Below are experts of layer 2 (counted from 0) of a mixture-of-experts language model. Rows are named router (the router's row for the expert), down (a neuron's output weights, with its number) and show model dimensions 0-223. Each number is 128 + 24 x the weight over its row's rms, rounded and kept within 0 to 255. Numbers have three digits each.
After each expert's rows: "raises" lists some tokens whose logits its average output raises strongly, later layers aside. This comes from a sample of Wikipedia text that the model never trained on.

# expert 21
router:180130148128108156076144127072154104114121124096089128106142160104162111137123124145168144118137176142104145108136117071131128099144110153164165108112141113116093134100131078162156113162134149158114123106110137151143160129133135140129154155116037133138107130109102139168108097131133135098131136108154129084121093097142133123134117120118121143115114102137148103107128147118127132156150152152131070124108107180142118144110054109124131126144101153163093098138104131137084125145096101187121155162123155171138126109133126128099141126104141170161127130147131148151138108123114124067144145084115122107110157116068149143150109099105134134143126155136132132151139120119117149127126
down1:120136113120155131134105100112084120102149175102081071117150164131134117125147126101121119121107134080118169098065150138140136128104101166131145138123132102148131115141104128116121128160127096125112098111166129167153149168170083161127138143138082174131127136094096138134147116122128107110134112130155088135171138114155109139120152162158100129140158057098118128101123126133128120070165130137127118124113165136121136130170121139128140097108098099151073122150179115114132115128133100145111143107161105124149161141115116145123136090113153137144160137077107075119159116143140127115146119101106094133146124148164144147157133118166124158166141106154080105145108085089146108120139
down2:086133124100161104128080152153131145155065146163122093173151147161121163122107113134108109139141110146138153091132107138111115165140131147187170144130092186140128129129167120142132108113152150142139128090120138195081166170150141174121110131125121092137105155143110127150131138099150106126122147128139115110116126131160131109158183123146112174152088117137174174194088116136137127086132120134103145172133125174110130129120111122119134133116110099112113141135136136138118151086116093145140133171130125112087132156083125133164138140120121149130098137120112085153116173146132098134121156133179091119117144130086144136117151128145127116143140115157132118160117122095102149151113
down3:153103151144129123115109112158145140116115130128102159059108158128144112109126147132118106098117118119131131106109113126119150166170126139157130158115090132142099146099103166134126105164116115158070123109119163111115136136152115090134169137137143124115133146137120108101120125103148113187113108151127107124152113153134117092120085154109161219129125096115119123148131156168145160126099137105093082144108152118103140111113168105112147129126164153129139160116108131124131187165062101083118151142152096101138129132124090107121130103144161114177128100117110178104105126108128107174154119173126145181117106137113086102105144119124138130103143114120146170140120138086120117120121
down4:141124088129171127116102141127119116117119130145119137115133149109112117108141131111129107152163124107142140124119125122132144135127139102111144112147131154124138145132146127079123113122125155111109136100112084144127138121086143145153126122117139146143111094099112154168120141168158064117106113115117112166097150161117148096086168084085073101133124088119084139124090193148116145085091124167073142109116120115117114137119134130093100117107129144126146157148161132121109148090105098144096172156123115167155082122154123056090085109160158133128100113172095095109121124138132126133108122145112144119135145170151104119126118148140113109157090178071106165141101145142130093103143
down5:110113147120118199174105115101156086183135158111099179086131162113179090138127126120085101128145115167097135146105138091152114086163144104122123160105150187123106139149145126130120118156117125102145146143162113138135118141106135080077125145133125112126112157121114125153138123099139130137141102106134143115139129144083152123132133154135147151200112187130115129131113120122126151139125103133117157154120093122096149114123090098106128147107137119159126186143147124160137141127099140103120138122146084120100130171108109114126155131125106154140149118141107095108090171108104071128146110149118120138099147113104136155151098099108142165141109111137088141147084087120141136103161
down6:159119120151067112105139124120116151171165125178143150083139162127125135169152112124111143128082137133098115150144161113114143115120116129113117130148101102156129161085121133145143124140087098139122114138085124123145131149154158142143140150128128139103130116092148089140144085130114113078143157108149157142108116112130110117117123152119123096149133129098085106109120120117129124102104117128099138144169117097109141155151113120145166132117112126150092136142105151166154143121155166095115167082113095111116105152139139116115120085182170072131172136124094128143163212153146125104137115128094107138106107141122100158156143088116101089130179117101115103131125161120155128170079
raises: "=", " |", " he", "-", "|"

# expert 13
router:105134103119130115124145151158129100176109134144195139149154111121144133069137101127124123137145085153149123158181122127090136131155140138160116096157140134146119107116098145084114127094123081124133113134150169140098122093160108103115122128144126069114102121149163154135170090143145146143109113162139160109132120124104112134117168114106112119152118116154131122086099133092160148069131165155164105132132145168159108085146177132149101125125119067117161111138123145151139150124155132121133183132115116127114123118064113148160134132091117065115151113137097143136123142113178170149156087138124111130118134141164139100118125105116145125132137152133140124168137128139110079135115
down2:137144181144152125145107101151167140140122115170153132146158186160141161135095163116109090120171139126149126119105133133137110140107140153147137192133079124113110144122118122109101137077104116153106136097110136119116161125172136106112157120088177147126127123133123117068097081121104145106122128121120107154154098111123104166127158133120149118165132090113115148100140116123090114116129090109102079143140111145177136146130163140115183178120148161117117162144115132086145126128127117157132159100133114114153131100125133091173132114132154124104106160164148154114124122143132120163120119122092153152162177185117172100172137158133145106127117137125117150142133117096126091112154
down3:117146132128107158138110151112130149161101088137132132141134144108100147156113120137103162142065147151118124101138144154081161161125115125093172127145155116105116094071146132163123129147119111122139150113101157161148156100084086140128107137102153157090112111104137145105137123131127175134112124079127124125106120118186145150136123087119156130094111091124135099103152115131130130076139170146140111120129119147105130118177117092110152120117085114078074093126101160127117144149083117152101167126143133077110162103085156103127150110125065116136155103102100126116091122143143121100112137160112127133149155128148123103143152141178116129109107149105154168110098136108122133136092
down4:142161102152121134133101060153136160121116075101119139159074126125128164138147127148125159115115136117091122113120160126114159095122142110175096104137114110158103133102085107096130122132105136099127158104139120150094116121129120127149127130126135153132112126165107122087135119145116151127167119175137133127138153109152136117144139114121078165161118108167104123124132159124115196138136103177150139112104178117090101152125122090106149084131171119103150164164115157078129119119158149125147130150095153109128105151150122075150118138132145107124147149133105124104114166127121149148138125083143130096124149101149075120110077115129089092075098096132115125102144173150131134135164
down5:137164179099101081157157174115104140135154137167131105135163134125162130159128090112134144151120138120126119128101141123153171128129163093145134150107153124116093147166143098120120162085178102140109131132107172107095115167108134123118122088095133153102094108129171172110089184149131115127140115078135105124127076163136145130153154106120101113093112129120124149134120160097134163091165170098151126144149126086082129115082122110112099124140104107101121127117130121154114150132124112135118149147134119123093141122123118154141123139128104129115092129139119116100166132164139149148179059121155124137139126121131135104171084091144122120162119116112127163100154121129166118092093
down6:098119153122138134137080135144148161099104104159105143132115144059147182143140100127110156124134098113126057161142080096120124116089147165140107100117134087149126121142102114095103095147101135123147132150132135069101169106122068101099136092128144121116122099098126186094143139111105140098134156141131084148099129101144169145088155130100101140161139130131113131103117146133137129156177102144091114119089176115106122126120159116104153101109182140118131170144110116123135139132148178166177128143131095118153137141140134159164141143152126126152084159116132136140112095144109153109102101112143139165123116156114128130103147106141155117115122140120102124163147130132143119134134
down7:137144130122108135158151143117130141150126152135131114107121121166127115119141160096106147112137088135124140142135196157140153111135153148128118140125136118119110164141091128156161122165095124123091100138102076073152147085124067112127146125124150116170133088093090146086083111116090163124124191152163133158135096102132119114125116146121120177110163106105127138125113102140154109105094115138144136128138126108133142139119156126154092116143102125121148128153166135112134089129146160127171113126115102157114146130166078139163135115096121133135099112082150149134125129171122155123149131142114180050132135111105117113143110117122061152178105108114107100154147101159113135150117
raises: "s", " /", " =", " (", "um"

# expert 29
router:159120120185133145117125137144134109129108139151105126096120114103134128101168144169070153177134122076127109095154159072170173128109130145079113129096082118134147098171148164102134138108124186153133097125130103098120051105148089181125141145157158150114144140150118150100130148115104095132138120093155148097113081146131118130103116124172121132119130140076114123176172115122117136125159114151111135112130151132141116150127116102131131156110117140136108130144128156166098086107135107081116138111146113128128114138110146124131096161137121123149114165089123135123120135158103096110127152133146071119103139128124085086140121127155132104146104158109094157115130119107150113103143
down2:084159110115135135131162148110097148157107112085182167145120148176083165093163118117177093155159160145079147126081110151143175123104146108157100156131133109090143104119185140100120116179172128134117136107114128117149100124128137111124105149119117135127137147138128139144131162162088161128125156136149131173108102139081112095123151116077129135134089132137123144113139108130122099151093102075124124111106108126128108124132106109095158133133126143122137133119122115159108121160132138132104126169108140125099132120155111186139136102138100098082196118125130149108098113128138093174133126140132165126136148108165161118129158146130149176144158116125121099125125122088116110090131
down3:101097168131089158133075075104124145114153121112111149128164147129097124121099114139130111146100167099109095112136131142155165145106168152119156120114145173128163164131122161132139132120132122155114138142131120079113125149110139144114134134165133123151112150131137134135130126129090106137148111152142119119162123133096101146151140146130136087149104094184143180111094113127122098067129160138181103093113121134146120156102104113079182143124095104092147113162137091134124147136104142112141128079108160140161134152130128140124143177159117145170120170144115102139111151150118174145145113136100192151167132151101119106148167131132094126127125140162141142140127107095116100177095
down4:160109139152127111108161103145152152089156118136157090141124118153165074153133169117122114137113104127163106129110124097113143075121068148143086133093098121130149150141130143162169128125163160137116126159112157184177142153141166124099121131132140081185123119149142115128107099166141143137123136105120129157105104161178144125155137146126143107111087117115099107112138119176153076129139121102163150091158165120146090114080113154146107116116175114117069115143149156132121150114125170104141119144125126120154141180130094122087147167151120148118117120128143133090123106147139128140131122115113101134108121121144110118144099105154142080112133117125113145146157144184141127149147
down5:090135133156124098113106129090105146119088108119087134141115157130126149135119098115176126116132140162124119154139124099135101115097091103139105103151127149095129120095121111152165131133138124144198105128130088127107121140134115181119129139081102112140109181133065128157104134138124124136124095121103104107133165108116115156143162146169146139101157159124091135090126103173128134150133160138112142108113144162103123122114109137107153159149132112177170158162111127111169142132098091120119098146125140130114123100115142123117141130145165150143082156160114132110106139160183122105150135111115123122115098105127121128113161094096158178132141178121073115098151106143169144094067
down6:081145160126150108145105129081131101108101180150143127143180119111179144111112144132150137143129101144174169131135117142130136125107147147141157123144158136101103079131174111083159106130114117098145135102147074126129149156113186119118106134139144135184119082098115096113128161145140113123139181115161134162094134115127118122128138102119146080096108130134162116116125100125109136125108160160141152169101122130108162112145153138114141116154124136147116089170156139155120122135153156086130127139162169127113137149128148144108115148129089182103149153164129157124144131143174166138193102131146167118087116118110163094117122118143102109151116175127113148129146110139132136097143
down7:140105123112158137129137132154148121166134102117172146112182111124132123117115082098116154152181092142164107117136152140127151130112115092121139131122115138088121136168135116129097093121197142097143135100150121121139137156110128116142138111156141152107109156114112110147139098176098111138128138113133126102125107121185140105127111118107144118158088167147145110128143137124129094137112117089132175109124156118122142178142111109112104126098156146140142087148122114072118135085172156123145099125110108152087116096213124119097157079182129123146132129108119122122107070097141130112113093133125157145116079175148126129081154121142107114118131133142130130113078114115079107130121
raises: ",", ".", ":", " and", ";", " of"

# expert 14
router:147128140105099062144140152087092106111112141161090087135132134177166134127108082124124100106150116096126155133146120122114112105106130060141125106108105101148089176097142113109115138152134118118140142152110163163094092121108124109111141142124116101121116126096128106136131188109165112118100123144114127110132118126126175145128184156106118184125116103136129119111113111144160099131116119102085155090123138101122097114109111115124129077087120165152160188089135121140161131107120117107124177174152141135132114113124149114136131096131116110083101094142104112161102124153115078139114105098105146149105124111138119088100115134125105144136161131089173100104120126140150153116115
down1:145104130104197173114076126147159102130146114097175174108115146134122140150116172105123164134122118103122169105167127076082166190113144151102121110148132120115146116109136145093133103155101146123109127143169128082114128095116105176105116147120125127133115130099147111133131126180107109133138115130138137156117198124102112086095083160106108133116125163132166163138142091150140134160117190146123119143145092128130156126127106160111138137135133130138118125117081120145133113102100112169140100112168145122096120119131153128092132127157151164123113136118140153143139125113106131161136137138127086108128130090151110162142134119158090137110132123072149118102153132122155120117072
down2:122148083127143140150086139088122142143129114158166125116158106128149136119122146107138117131095155120085143108142145128090082115089130109130134147112071129156137147161123140095146125124138096138111128138117205077143162142109141131113126076150126146079090135114139112092140094138153119155113107130138134102104091107113122120124101126130141089115130146177141135153102172126152119138184130126164138134137086099103187134121138177152140170148092143111113143129115167127114154159099144150137157105130131192110127111155122102109150109120127128119118110160129118128137089145152168131132155138132131100162103079135119141184112181090100134120133162139125105157159117096122143108114
down3:150126105127135138116104138150112116120142140162120157079137148138096138150130147138167125125098143150142111131079134185138140121145064169125115082097124114119181144125160105152107158082120099153050155119125088133160158170106162131091130125121176161110122171072138160116163152118146147137105118126146173112124122100134165116149113139134114120064126172138152115129103124112119096124140167134092106126149108119122116141108132114105136135135128114097114116094140099124144191139138154130105085157107115139143076104088106114128148140144128144107122131175153124139125151129117085099108079124106155133121140083144127138121120104156129134133127111152114153122131100123165157122117
down4:123151088155140136143111153101105118142112110126146131122149118134127129174131112131119161099106107163116145116106125148107134124127086126133124131131107152091109109112144122123098141116104087153186114158104138103062140137152139137141155152137141151117131105137092123085113145135145112160109155153126142155157140087123122175112152136157133144132145104115140187156165154081133147132104163157076096133110154099146122105129105100141080111161116118106123140162126098101140110136108078142094132125143147099134122124118157144124140124131116115070190114089088144120156142142146081099095104146146101141115080069135124076081102121142128135133143172141162164124106166100140133127121
down5:151147132126159103105120128078094118131157162148104147129097126142154138084124124127131092102167140087098100093179097122148126119164082145115138147127118098151104137085105145128117142142126117128134156142130130190104134108134135115101142113129125135092121154147123118144129138160107109146136075084126116198145118097107104111168147101158123158116140109136104119131147151097105164104106110093116132145129148104148148169145125136162111115116121157125168141096098152115122141110116192118123141137083118155110119124167104071136137123107103153132150169162081116152105138128140137155133106141147079146072155107102127154174094148116151149087121086117132156115135129128124131135085
down6:094164093097133150152102148112120156132090141122098129127127152087149128143078094127121092177115116128126104119163147106161112140150133098108137156112096137125112143110140159091125158148118126132139117135124118120125156121116134130144165086170108155163135159139154138069084106160108146148099123118138123128151121105118133121082134097144138140136113136120087165096106146127104178147119111149144102163157140152173131127183095104145145107094114124089102116085148175097140121149082112121108155132140099116092159098126120129133116175119123159136153147152072152173116156130109132125175152104114161109070115131090125141118131123161122105122139172087145147157135101147111119131140
raises: "es", " =", "els", "ers", "emble"

# expert 23
router:110176112144137149129146119143130151089136101122140134079098110150102138175116173124113094160129130120152133170110105153115157177179127092127090131148115086107145117107144175098183170122130089120154150134138158099129125146127151136126137115125160134147107114163115122144155124154128108147162148166074121164103117142131137103104120106128130127149132122097110137106119109112084168128125134163104094131153097114118110102153138129120110137094166173105120137136121112168105131102165133130121111099067151078095098088125107155137133172138125186116103140132140149115167108140180145117110148144109127139132128132161137143109137116137140094091134137108082147119125088144099128105177
down0:088157139130184164136109134101140158131081142113150165148172141133160119142156124100137115114129102070107108122075142156085126095137129137133124192132145111150119137128165086146129137161114106106155134139131159125101123122131176129149155123143100152118156092123155121127138126074097157134150091118164107117111139157106140147136155149113075086169172132129138094090129098151145153120141136131084107128089137132101117144112140137121168099146152122116168122081143129106100149155121127104119118089131141140141151130140118107114147114106119185147142099109121109095143123159112099153136096074097137143114102121106114160169160134142112111126114111155098137149137133195147128112145
down1:099050148108129165107119111136127183135100107140085132146099136100121101177111130084110104086104151128168127118118144097102111125114113117141145151129157100137156130115155125118162140054137108145167068173126121149087109128106136082141128100152101168134132178119121109131108120110130114136123132116137137139160103149122133110073129149152142185161087156155184135112128168132127134128132102146091110143117132114118129115118133137105100143114100158124148104138123118161109170151183101127166109109103174119130147120136137129119138127132138169167145113120106153128121087113101154139136108169105134129140110141149111120126127101107096126090154131153128114121127161134084135122078
down2:112128134141127155163134135090133136141104154118158140089133148143194149137149148121125133131063124121128166127105127156159094109125164101145110146124125133117120112120146161121080139139098118107164093135161095144105158185147126092143088119100125105153132081171151141099112106153098121149135160168120148117124132095071125138129137126117063168112112157153094086097144137168143127160116114109152170165122118124125159154132141134122122164138078106156152141138138127091099172141151158120125123130155159128144143150124140105138108171142144152138166123142102102127129138142117146152131174132143136122112137110183129076176134103126127076134132134114125173113108100158125110132108
down3:140149121158102148163156120119160138171121126161126124124125150081135100156118096125146108127098130151148080156118112127122098161107086145103176131135111105070115123101149127099156155133107129137156106116118132154117101140150114114144119145139110143127129116138138135162096078140112115123113133143100127133138167143137115133155133065159097134154110112129094139110108101081112144158123120157159114136126168118096128082102108178109115134164142117111141152101120100124156092066141186157085107104091126165102070139122124137096130147135099127120105119132095138093135144176190167120125103142133134151133123105091144141112128136145093145140161094115102101114092080131101147123141
down4:157156109119165126132139148132112149096144110119126173133093108100153124123159112110116138110151151137136127083090134155150125122170111148127121110139115111169139098132131150167121122147145130140134125107107178141152085124173106166118120086095175123092123168099106133155154126103100121115148104137094118117159111105122090143141093122144142108111090135147154159126124147159162125148144123077098111098122119141110121144080139118122105119096159126152130118110131175126108138090093163125139090127116106131130114165177090151148113099117096136048171088133159079147117154114096091121104160108100139079143130104136129101125154148110103146127170102118145130158105165152121110124110
down5:133115115141109105106116170138113097147164156118167185180087148098150165115125134133125109146085128161164134116124114109136125120130125144151072146112092122139128107169109148152130118104130140107157172141162127161126118129135138139137110157129160132113166128135145164146128128094156148134161124096100140190117088127137095121185161138135100127171126097127132142169128134132138136103144141165097151123163179154158113133136110112111112131100120150105141106106101117075135124119092127121075113134153174114123127132113156166120153132151121154115116117177099110125164158162101140174120138141102097148125088100130127116191065116133149130133127140141164126130143106126123135164167
raises: ",", " |", ".", " of", "="

# expert 20
router:131138109115093108151100113107145149122104103092128172152160127128162105129144124106113107131130093169126151108082142132119120125157171093125106114126103118135135169155120138157109139142130122104146137103210128108142114113157126122115106082101055081199149117128132125132139118079126126151125115170117118135098100201124132130098108111132137130155131185121171128112136126153119146104172156121154104134118090103144129109118176092111121138074123094129136162134144108113137147153123155122150122128106153149149145105137095106148123092123117134084154094126152113149111131117169161158117167129124134133140135122165149140110129123125165122117149155069118155091153122155128105107135
down1:129113130116109101168115165100129133125118179159163124123165121090151122146121131116125162189110149132127112171145103118109188132099146082146117139149139132110119122132130109088117146136155145101153143136121121124114122146110171105164143113147164170108138115108105148142116110157069121117122149126181124133120130133089104120121128140154133165105184111153113094081066107123122131188164157133115172145113140146099131109107160147164132141140114116181142153134126118130109151067147156112094133162164143148140128115104147106119114106120142162131096118118121182136151129109114112091111163101170108133147149142094131103137139136106140144149156115100077131133134101139177157145125
down2:131147081092112137130130108147124119078127147097144189116123148141137131127104141145152118148105079132109103155143157138121139149146168124129124146126157123153154147073125161114145093127091108121185149124131112138120146133138139148126113162115137110116184132114145136123099149091127133145117130150107119070149132120177111163141141096097136140123105114122113154153143108151088106169107137144148129098118110141165109130155124138164165073185121107132139158140116180135157143121106121141133130144104105157095154097120155103067130152098112106114105139166119161113093150108096136171144197140147152108164122142137099131139107161124088103096127092138116119134160143131144128185131
down3:156139123073160112117078145132120137144091133124147161131120094127136153124104147140160134139164121133101158146097080124160166088171161111118111114141080166141170184120089189108097139123109134155082120125152112119115161151128118118117082148136124133131116122095100147132152129132142121133129120099120147116104128093141129135153124175109148132134161090143141099151056102102112182152140138116093116126120106137131156110115109135150139141099134105141131129141119147088146112140117139105141152112116094135101104107169163137123143094128132121177111148161125082113147105176144127077159127095140148135145133129121136150078104145082093090163147107139149100096095155123120125124119
down4:121132139100129136127173143160083128151138121092145129150127154134127126122118091127158151132199142119104154105091164131136131132116082117180143084130156117140110106066114131145140126135132087140150168105116198080137158164087089119210133125126082135101127134149080120102117114141119111131129133115122110160139134131141130096114099139115157135144090142115148122138123070131105145136150136115146128171152144107150133172114120130150156127081075144131128119155135153108133129085144079161113120134143128115117121114122129106116109146118156114138144125140143119126150162142137158130155097143158141167096150156127144082125159113124170144141114107133078135102101129106117182133146
down5:159153128082138156113114120103105103124116126150102138137093108076149117167120100099131119186124136171112117170118147135078107137136123118121108130115106153106180082152142139116136142134137120149134114112171085109138149146139094113132087136121116176117062131136151131109084114169163098145140137126140136143104119167117108135110068124128149138134133105099143121117108091154164167141136111139098155152115136145109116131152103166114123135155131120123151169147087098102145178097095107119095090110133154162086116111139103150115128137119103106141117121156121135120125148119161101162122156135129122169147118098151086103185091133127159166100160094123128122108103113151104139138086
down6:120071102135107140193102140118158116149112152116169120104090139106148115125136128188124154140136115150121132122157154120125106105092138129147114140162098142141146143155131144125120103104165113108130098119129150120144158127181071159103126158093139107121123122114151142146098109149068102079108130091138088137160117088095120143130164131121109115121161175118192108139113116109135115099115137119123187129131134113103131118157115156145106125125106101130113133146121158124127126109110120125087062064122164121090156146122103171143092180116103110166137127113134130142125135145155130144177158111108136145150157123144159107118089162139146133116117135136094118137116103157108084125129
raises: " about", " of", ",", "\n", " from", " in"

# expert 31
router:114113071107078111114104165086124149106117189144097082132118126152112131168124140103115094093131112129176155126134148136139128147139132123099150146131162131105121177106158117121099123113144144136134177137103163121133099086156119106107116138142121128129125139183176100104132114160108163119145104142096110126149132128166142116158166115150146162111123133083125104125129126128128090129110137087077093125158143124135057114145118115126064103140177157122129085117159104140171137126137140148140103086132177095102088126110124122162107161156123127103125117152094110112103117173108148146084139108139110150124109145104121112108121130145135125140075116098124141107158121118116129124130
down1:121137153157085126136129168115112111119117112130108163105146118130143168096115116163133149139169110139077131176132074092121138122119139149127107122090131139138084159097147132126136128167128148129112117106119138117146127122122116102115150082149173087127106113106129124121149092117130097097136116112090126124123132149123123100102098155151108120124104121163107114136167123100146111119119084143136088091150131112133118078113077129136114113146149088163150099133152145142154118208141145079106100150132128101142129113145107105155140148155166160130094155156186129110123111100149166148165096140118170129105125147109145075106060116082131139151121136149115115131157150119085137108116
down2:117142142163093112129148118133163144127149167121167156107151140132139081106133120108166158114134130098116122181155128116137146099137108153120111155090134097109124078111130098163109110125127079107106121169123119133126129173123099149125116113112143140138139110162187154124119147122148164158154102117154120124099087117134090161128105137085119153148092134156111144134110117143120151134118065143082135091103144140151119201118107126132123145096126109087121161146141108136099158125144169115141097111125091119096110127171116098139170097160135095148126109097137114116162098133104120133139118129103133136111144152126154141139144105156133145132128094083146153168084054108115137085116
down3:107120148099165102116075159118095110111130096137119106124165186120143104129151155144142088108106124150145162139133126126074140089110104094108100149132136154135184091137125114133106137131080139106126131100123132105141130171123091063114149158120102133118150163116113111100152129140134124170137138110132137157120145122144127123164152098140128113131087131119089115103146128119136144097105118111114130187182100115130140164119094154139132137152129130098128128150110130124134116087141134112124131130178100096118132112106124151147175093148128146078095145122104141125161138099143145148175152126082125137147082110155168157128062095120188112135088130131091147161125142127158133143131
down4:121112152102142107112115134144159094135109141121124183124146131120119067149102138128082125149095129131128091146121132147090159090091082077123125134148136128117120114148155160138109143142134136133161142177149168069122134110122122130153076119115118130115114098126114097108112104127120165154177082136116162151146122148127157165163136099153131122119116149143104138153126094091129134168092113188135111147087120106074129140133157129156131093113146154125127118133190116126133134110092157138138140108146150116134106164139149149155131101156131141110112118124153147110122169146148109112152104159139157132114133179106081146141121097109113145110079111156097139108134092130137152063159
down5:099127086126142148154107127137090149174100131096151100107125093122153132169095154138128119189160115123139159138102121114126094148104144160130085097124077108120123132146109140107144076096099123116139124157104125081100134148127137135106176086150131144131132149086166086134124101085106154129139108138139113089139114105103105129176153109089170096176127148140186150106119164150125115110112178141122122147116131161100113141170106147122129105118147113114139103162133128121100154147143153121186139120117119136167127119101123122143143148109135105121126177134121112083126148116088104151147102131121128101153105110112140119156123128106157114125109088129089122147138145159090139062137
down6:113124136131148162112118136152144175077162145132112151130111109105118131149127151126111092159137147130147086144141155102057134116137143099134132115109131140175183144123121144145115128130130142152163147153146181099097172153137102150170149136106168105118112167142116130154113126080104100129150135148170096089155136114128140123137112106109132128159105169134118134154139131134155108128085111071103144140137101150090101163121117102105147181121125118130125124091129095146118122154079143141114155136120089135170160155117149143091202156116120135112149136157103146142115153082152137155114124094129105111101157163100187146147103125137126143159146121110106120153148128158139131119139
raises: "He", "St", "Ev", "This"

# expert 9
router:120106136113141126147141100089082120150120170143123102115135153113126127139107118155124104161128110157139094155125148142150086134113137136112130124153157147135131121145144093166134137159139151122184118122164139112155095136141190154182128127129155144107117155103150087136113158076110116124125148109189094123115148111113140119125151125158119115092104123157104147154094122120145149122145112152138103140127198118078150115115111157103093116150140132102153116139085132096152135136130062080144117107133133141133115118072120126087103096166126127136165098129151144098148109131128151125120123161131074120142098137141154126153162113089114169129112136152102135118177158093112142187102
down0:132118119129141134161084100111114163125162123122160139131126166107109108143108122110076137147156103094131141163133114174144123146115138132110126141123091098130102165136129114108066105131109077098181144155133134135136129136134157127173091173151121110091105112134106126108119120096121136134133143108148168105119130174162097156206150068158090125133138127145127128130098113139168159131102077143141107139114134099093117145147138131096135142115108147068163125113150098133134106091118088127122144122109130080117105163098095154127090137149126107135147117141098103123125116144121172143134070128127119135119127156154092131119136079146133161141131117095096146107140145186146119118114
down1:097103112166149136186127122146099121131115124133106114128160111142148154179115140141117142121110118110147146125116149154116156129113143142148090127128142143175157119119136126091171144104144108143138119091111156136105120105123125108146131133136171137123131107144087122151069176134118167151145145131121088109111122140087059127166129110119117107121116120092124192145080128097094141139141085107124175122133157116097148122142130156104155150121174125162114140154100111081124137157147166133185136107157102137065132143126133115125131084158091133146178135126113150135133108135134115102130097122137104082116096121151165136125093118140158207141135125141102155133120103132094138130141
down2:141110110117150126114097121108107122133135117092125130146123127176158115119142174114144152095093134110096154120115124134133142134071138179133147139141133123092147159145133100131113160091130160094163111137142058130141166142112107104136134105119138178080095135086161083132092149123105153125140116143125091094146140117123134129156107145161118106135138127151116150125163122134144129159153127149121125096121161117128079154100140135124127148113158148137164126098150126131097146152181118147183151150109132153101120065134104092120103148160139157123072101090100121096139143136115154134107152157160121126164138090145090142131105157129137120133138095074157106152176157145142120093103
down3:109133136139159086151170108148125159134143115128165174149102169093162119144146118135145101141159139083102133151116134111143101168190137144082121132104144162106093132169111093113101131109141132177142133134139156129120136115116121169128108148191166150149160154118123128156102086115119121112109098146166115138156160114128148119113130157182134154120154113133134146144102141120103126133129135112153148155107147176120119162155128159137155135115108063158169123166107127115120171145137147132140131162111120141121112130138180150120110086129084136113137116093094163126135138146108082132130076102154133107128134112143133134138100111076122130101142125136082117117148100138175113084101
down4:118118071115102100162112060146092118140182153152130107117121137114131139136129209101107177110107103130132104134119144149130116152195107120142115164139129132118177098160122177176128087141120121104132087142148130155139103139152128150140135131116157158162133127094127109125158168101138127118147106110131134099123144091140168139084073102114116137152130121107118168148124113134115128089111107100137110124146099170145126120099130139069108142147124164136142125132152161134103148156110099161118099146145108124140121183124105116138100156118139116118134140180119084137119121137169094108142118146145136094106128130150116085094137158140108109098120118118145176106129114132151111102116
down5:112158146110142125097101127107164141175131145125132115150109141103119067119117119126157095152133156106110155138138112119122075118114130159140142128110148120087114132137089135104115098106134146124162133102090154143166153132132147136119114105164109147099153080089112120135092134137106105084115134052106145138114165131134102108108138180094136136145124062145132114108093128112113157147140113161121137127164143096130118117127153101131137148132104119174116104126129154174100101140159135137157158116189130091166113144138158139125125093163141132131123080108105130109112087120114134117152120124142148107127128176105143119131142110118124148113163109137164113125149180121069205118105
raises: "\n", "\n\n", ")", "  "